config.toml
balance_loss = 0.00534
init_std_router = 0.0384
lr_router = 0.000714
head_dim = 64
norm = "rmsnorm"
tie_embeddings = false
init_std_up = 0.0225
beta2 = 0.95
lr_head = 0.0115
final_lr_fraction = 0.05
batch_tokens = [65536, 131072, 262144]
train_tokens = 628800000
Below are experts of layer 6 (counted from 0) of a mixture-of-experts language model. Rows are named router (the router's row for the expert), gate (a neuron's input weights, with its number), up (a neuron's input weights, with its number), down (a neuron's output weights, with its number) and show model dimensions 96-191. Each number is 128 + 32 x the weight over its row's rms, rounded and kept within 0 to 255.
Before each expert's rows: "comes after" lists some tokens at least twice as common just before its tokens as in all text. This comes from a sample of Wikipedia text that the model never trained on. Tokens count by the router's weight.

# expert 15
comes after: " ", "19", "20", " (", "18", "–"
router [125 168 114 160 126 150  47  97 137 163  90 184 143 116 156 136 199  90 100 116 137 187 155 165  87 167 134 116 150 143 154 148 128 191 114 168 120 123  85 187 112 119 163  74 161 115 188 166  89  98 171 156 106 103 111 111 141 107 188 145 135 187 125 140 196  51 128 124 112 138 115  96 149 146  84 144 131 105 152 142  79 125 108  97 150  75 150 166 118 144 141 151 173  88 100 178]
gate1 [ 73 144 120 127 103  83 131 127 143 145  78 107  91  56  72 128 131  87 135 118 183 147 149 104  94 174  71 173 112 122 177 167  75 159 148  57 179 139 153 149 127 143  94  81 120 165 146 102 130 143 131 107 104 149 178 170 141 131 117  90 136 161 153  89 213  89 106 153  75 164 151 137 138 113 140 129 186 156  89 133 161 109 151  71 128 108  95 179 155  75  62  64 146 137 110 126]
up1 [109 169 116 145 104 149 116 144 114 126 116 102  94 160 112  99  95 175 177 164 152 154  87  77 139 106 174 151 135  81  86 112  88 200 117 147 125 119 170 152 137 169  88  77 101 141  80 133 110  84  97 101 111 144  80 131 185 117 143 109 120 113 119 165 108 163 140 182 166  99 142 104 107  80  59 118 139 143 146  68 170 151 104 155  66 166 172 172 147 100 184 178 115 150  93 115]
down1 [ 86 111 154 128 126 196 129  97 152 134 148  68  87 145 110  75  96 145 146 159 145 105  84 101 170 148 147 145 116 100  91  90  61 152 168 134 118 135 149 102  80 223 105 157 162 158 105 142 136  92  87  97 129 168 138 102  97 159 128 115 149  89 163 178  98 148  62 113 138 126 154 150 102 145 100 139 157 111 135 117 140 108 128 135 160 134 122 166 109 146  99 185 146 155 139 113]

# expert 42
comes after: ",", "-", "20", " in", "–", " /"
router [141 127 114 134  66 163 118 118 131 148 130 107 138 190 128 162  72 113 113 158 129 113 129 121  85 126 136 110 128 138 112 125 137  83 181 138  79 132 189  79 149  94 135  88  99  70 109 107 100 130 128 101  81 118 146 164 109 178 114 160 156 159 114  53 109 179 158 170 161  83 120  99 105 132 128 231 129  60 155 144  65 144 168 130  74 161 184 103  95 156 140  94 146 175 152 125]
gate16 [152 120 127  87  95 124 121 101 150 129 116 133  87 160 159 126 139 107 120 103 151 144 139 159  63 102  89 153 165 106 170 186 129  71  78 125 144 147 130 114  83 161 104 160 101 126 112 132  97 185 128  82 126 173 117 173 100 241 138 131  79 123  76 143 138 167 100  88 102 121 110 130 128 176 108 170 142 192 122 128  77 160 166 165 111 122 112  75  81 119 167  95 143 150 160 145]
up16 [156 167 170 144 163 146  97  97 128 179 146  98 126  81 195 130 126  86 116 116 111  78 170 203  86 108  99  18  96 172 111 105 129 202 106 128 104 101 125 132 103 172 168  46 135 110  70 142 172  96 129 128 167 146  66  92 186  95  96 145 138 116 112 102 136 123 118 134 156 136  98 122 145 135 110 161 161 172 112  79 135 135 177  98 122 112 154 197 148  97 150 107 113 132 109 104]
down16 [175 119 157 115 136 124 162 156 167 103 121 122 113 119 185 122 117 119 133 110 186 105 173 124 141 126 161 108  86 115 123 117 118 130 149 106 146 124 137  85 129 156 127 169  95 196 142 134 148 143 146 161 100  87  83 167 153 125 169 163 147 107  97 188 125  98 113  86  97 170 138 168  96 128 155  49 154 122 147 151 115 156 139 131 146 130  56  84 135 168 136 200 149  18 104 153]

# expert 32
comes after: " ", ".", "–", " (", "′", "°"
router [167 196 110 159  92 133  94 143 128 120 138 150 121  91 138 158 177 103 121 136 151 180 170 166 120 179 125  93 129 155 105 139 125 181  79 181  94 188 111 105 134  97 132 135 140  88 150 162 123  97 192 171  83 114 102 108  62  69 199 176  90 127 137 154 142  96 125 134 127 153  97  69 164 116  69 125 123  81 144 134 107 117 136 114 118 115  77 144 193 181 138  78 113  48 130 190]
gate1 [134 108 123 195 134 112 142  87 158 127 144 128 148 114 150 163 113 134  86 156  99 135 112 121 153 121  87 147 154 149 151  68 143 124 184 184 144 100  99 141 116 123 102  59 162 110 146  26 118 177 116 119  51 143 146 130 109 180 170 122 109 104  86 152 119 166 120  80 105 152 123 180 192 115  96 133 148 137  98 110 102 133  82 120 111 181 113 216  70 131 186 133  98 185  56 121]
up1 [150 175 134 174 141 195 139  84 193 113 204  96 138  91 100 168 125 120 178 146 175 151 161 145 151 134 130 212 131 125 154 122  77 139 109  87  87 155 161  91 120 130 164 176 100 149 116 125 125  52  91 185 159 135 136 168 117 182 111 150 131  92 148  84 145 105 128  66 162  91 128 133  86 144 146 159 157  96 136 142 107 155 127 164 154 127 188  70  83 128 130 138 131 105 124 183]
down1 [127 112 128 131 140 112 132  96 113 142  67 150 176 130  57 101 180 128 110 147 189 169 151 150 111 135 169 153 166  56 124 167  94 175 129  95 157 135 120  93 133  77 168 157 104 130 171  97  90 136 107 121 154  94 105 136 151 156 131 128 144 148 180  57  83 165 100 125 120 115 144 120 111 191 128  96 163 154 127 157 118 158 166 167  79 161 146 122 144  82 144 140 109  63 164  98]

# expert 53
comes after: " a", " the", " and", " The", "0", " two"
router [149 180 126  67  75  95  42 134  99 109 158 148 136  56 141 134 149 128 148 123 115  87  77 102 117 187 100 118 167 157 188 163  54 102  81  28 171  81 128  89 165 111 155 147 146 145 106 130 127 139 139 141 164 128 139 150 128  61  88  97  71 130 134 100 176  46 108 103 120 114 142 122 150 101 149 198 133 127 108 108 100 144  90 157 137 158 101  64 133 200 110 223 109 126 125 131]
gate1 [ 99  83 132 137  60 154 127 129  84 142 103  98 142 187 110 159 140 148 112 140 126 171 158 110  84 175 151 112 181 151 105 176 130 231 147 134 150 140 143  61 180 119 141 143 136 109 164 163 126 118 121  92 123 146 105 154 111  76 145 139 134 161 101 125 144  86 119 117  88 127 165 158 119 184 154 135 150  82 110 142  97 140 138 148  59 151 137 140 175  99 142 186 118 121 176  74]
up1 [130 113 187 158 144 115 148 125  56 170 120 149 103 174 137 167 205  62 107 107 128 117 186 147 139 146 170  91 159 153  88 151 129 148 146  89 110 141 131 150 199  92  93 171 148 101 173 116  86 210 140 120 148 151 186 131 161  98 173 160 138 120  82 140 144 114 141 112  74 106  74 165  94  93  86 144  79 195 144 125  99  69 136 161 158 133 150  96 113 174 127 128 160  86 127  87]
down1 [133 126 107  71 190 105  66 140 159 177 164  87 180 170  94 142 121 181 103 114 128 175 183 122 158 138 101 145 198 167 155 137 132 136 104  88 158 155  84 148 130 161 153  92 104 142 150 105 119 119 103 120 108  84 133 117 166 103 187 126 123 132 175 110 130  81  92 155 169 173 137  61 140 104 127 193 136 127  97 127 150  85 103 188 109 106 134 151 143  76 120 157 178  91 123 109]

# expert 46
comes after: "20", "19", "–", "18", "17", "16"
router [157 163  67 203  83 113 128  73 137 132  83  77 110 171 182  89 103 121 108 115 117 178 112 104 122 132 118  99 119  88 137 130 122 127 147 166  99 148 170 178 121 184 107 143 103 133 187 135 116 125 191  96  79 132  92 142 132 184 149 150 174 153 130 105 154 136 129 158 132 114 141  67 107 143 111 138 194 214 238 163  74 145 156  91 118  89  70 144 107  93 148 164 132 158 145 119]
gate1 [107 116 133 159 120 158  95  84 133 127 107  70 132  58 120 140  43 118  84 152 160 160 145  90 123 126 115  96 149 141 211 155 120 107 183 154  81 194 162  83 114 184 150 124  98 147 146 126 179 130 131 177  86 121  97 148 158  99 107 149 148 109 143 113 110  74 143 104 104  71 171 144 113 172 175  94 133 120 206 162 124 126 144 190  57  82 143 145 147 111 161 157  86  74 164 126]
up1 [151 133  70  77 139 105 153 160  62 126 108 110 102 152 160 100 119 144  93  95 150  86 131 147 121 163 128 129 187  89  96  87 103 152 128 143 186  86 108 138 134 147  82 191  94  79  68 128 107 120 147  63 110 137 150 183 110 131 138 171 141  97 135 131 118 149 154 125 152 181 101 155  82 118 109 112  96 143  58 160 120 137 105  95 138 128  85 122  83 144 121 175 165 124 155 119]
down1 [111 145 102 115 141 124 120 101 132 114 141  84 127 124 138 156 200 163 112  92 138 103 110 121 124 141  96 134 114 117  55 118 134 105 135  26 147 140  96 108 158  98 149 137 124  97  83 119 110 119  88  97 167  93 137  87 123 118  56  70 152 119 139 171  97 162  92 130 118 141  64 108 145  70  78 117  83 147  71 124 133  94 114 108 159 136 113 132 127 146  84 124 135 130 152 132]

# expert 63
comes after: " the", " to", " in", " of", " a", " and"
router [ 91 176 165 187  92 144 130  76 177 134 176 123 103 104  98 123 107 111 142  89 148  83 149  82 116 146  78 125 114 187 131 172 132  82 105  75 129  58 104 133 143 151 175 121 120 147 168 171 114  98 157 173 134 120  95 153 140 209  92 146  93 156 108 179  54  31 128  89 115 125 122 119 146 147 220 140 149 151 137 133 107  54 171 111 124 162 196 167  70 139 171  75 172  90 145  64]
gate1 [109  61  52 107  93 100 138 156  68 162 173 181 138 172 126 158 138 121 128 132  77 181  91 120 178 153 145  99  89 141  91  97  97 138 126 156 155 142 150  58 101  77 160 182 136  99 119 125 155  86  89 226 155 110 132  84 144  97 149 135 121  80  95 123 141 186 125 128 138 119 154 121 134 100  70 128 106 179  84  96 106 138 107  97 166 148 165 124 104 135 132 147  59 145 166 124]
up1 [155 152 142 120 144 158 167 187 120 137 195 135 108  90 140 123 151  92 146 116 113 159  86 166 181 144 114 132 100 107 101  57  86 121 154  88 221 154 146 105 112 139  98 139 166 116 123 107 155 170 202 161 151 105 107 118 128  74 123 126 119  77  85 122 158 117 125  93 106 186 108 144 163 106 166  94 150 110 189 113 165 121 170 165 111 140 229  77 149 115 171 177 132 152 187  89]
down1 [109 144 166 100 109 155 151 155 101 131 134 168 104 142 119 131 201 138  92 161  68 156  90 139 171 103 131 132 102 207 107 161 115 209 164  76 154 127 168  76  59 154 190 122 124 133 115 158 130  75  91 165 118 122 144  97 121 168 136 154 162 125 147  97 131 105  97 128  88  67 154 124 168 153 163  96  61 142 115 135 135 168 107 123 162 152 105 159 163 102 115 133 101  70 200  57]

# expert 23
comes after: " the", " a", "'s", " his", " this", " an"
router [112 112 136  88  65  45 185 132 146 171 106 131 146  97 107 143 115 169 154 170  87  96 154 147 123 172  59 162 107 124  68 202  62 101 117 133  94  84 153  78 152 163 155 171  92 112 133 187 133  31 158 144 119 163  83 112 198 124  51 105 115 102 132 154  93 126 122  93 140 155 172 130 151  73 204  97 151 132 114 116 104 160 135 118 136 138  82 134 124 147 112 148 116 168 115 114]
gate2 [137  90 124 143  82 122  85 154 137 123 107 112  95 155 139 119 146 138 133 106 184 159 160 153 162 109 126 139 126 121 153 125  44  74 128 154 136  91 153 104 155 150 152 155  83 116 150 140 108 112 159 166  93 181 112 150 132 107 120 134  70 134  94 108 163 142 155 116 141 166 130 128 111  50 174 141 117 125 177 133 145  93 130 139 122  74 100 105 137  79 168 139 163 135 164 118]
up2 [161 143 157 107 145 102 200 125 131 112 165 112 115 145 140 103 126 111  96 116 134 141 157 108 114  87 166 201 157 115 122  80 123 131 150  93 141 113 129  97 151 164 142 116 177 106 150 117 105  97 192  54 123 167 175 198 177 162 126  76 160 119 141 137 126  89 149 124 146 154 137 207 166 106 130 126 117 152 172 101 138 152  58 153 112 128 168 115 140 158  88 156  96 129  90 104]
down2 [128 140  95 103 159 147  64  92 166 122 112 139  96 123  75 148 125 134 141 130 140 137 130  91 205  70 165 119 131 180 161 106  86 127 141 143 149 166 127 114 116 132 125 153 164 120 112  83 108 125 148 122 148  83 162 180 118 156 106  80 122 157  99  99 121 172 134 167 139 128 162 150 129 120 124 167 136 130  66 159 185 129 149  88 115 174 101 106 114 150 146 132 181 136 106 136]

# expert 0
comes after: " |", "\n", "0", "2", ")\n", ";"
router [ 98 113 147 119  97 185 173 133 153  96 200 138 112  83 215  77 131 130 149 114 162  86 106 151 117 160 181  69 142 149 162 131 156 132  77 140 112 159  75 153 100 119  81 145 145 120 120 123 107 148 130 158  77 161 168 118  71  74 201 148 152 164 115  85 111  68  98 119  91  88  55  88 137 139 142 117  54 115  95 163 119 183 113 125 155 132 144 127  75 162 122 167  77  96 131 123]
gate1 [152 111 131 123 100 135 150 180  59 133 140 147 148 101 130 162 154  85 109 115 128 115  64 178  80 188 174 141 130  97  76 129  95 135  63 150 158 193 105 127 169 104 166 171 145 119  83 141  91  39 119 187  88  96 152  99  91 106  97  87 162  97 134 174 100 162  84 111  78 184 136 106 139 126 142 168 103  84 105 132 114 168  69 119  80  88 137  87 127 110 117 175 125 129  88 131]
up1 [153 192 131  52  86 129  99 157  96 181 124 103 125 107 133 135 162 113 140 138 170 180  98  74 146 103 115 165 114 125 119  78 137 139 148 121 187 146 123 140 161 125 122 124 112 184 179 157 122 152 155  85  84  96 145 106  53 123 149  50 147 139 129 125  93 122 148 114 176 117  85  74  95 100  85 119  90 159  77 168  86 131  82  95  84  85 195 141 118 165 200 109  92 127 182 183]
down1 [127  68 120 103 119 192 132 121 146  97 157  66 128  95 120 149 134  86 182  96 123 123 176 222  99 160 115 165 104 152  80  91 150  73  74 153 146  91 141 106 164 119 151 116 168 116  50 157 123 137 173  99 175 117 171 140 112 112 130 116 181  99 124 109  42 129 175 164 114 120 147 145  69  85  90 174 149 127 156 170  76 151 167 104 105 158 142 177 156  99 141  64 137 126 165 119]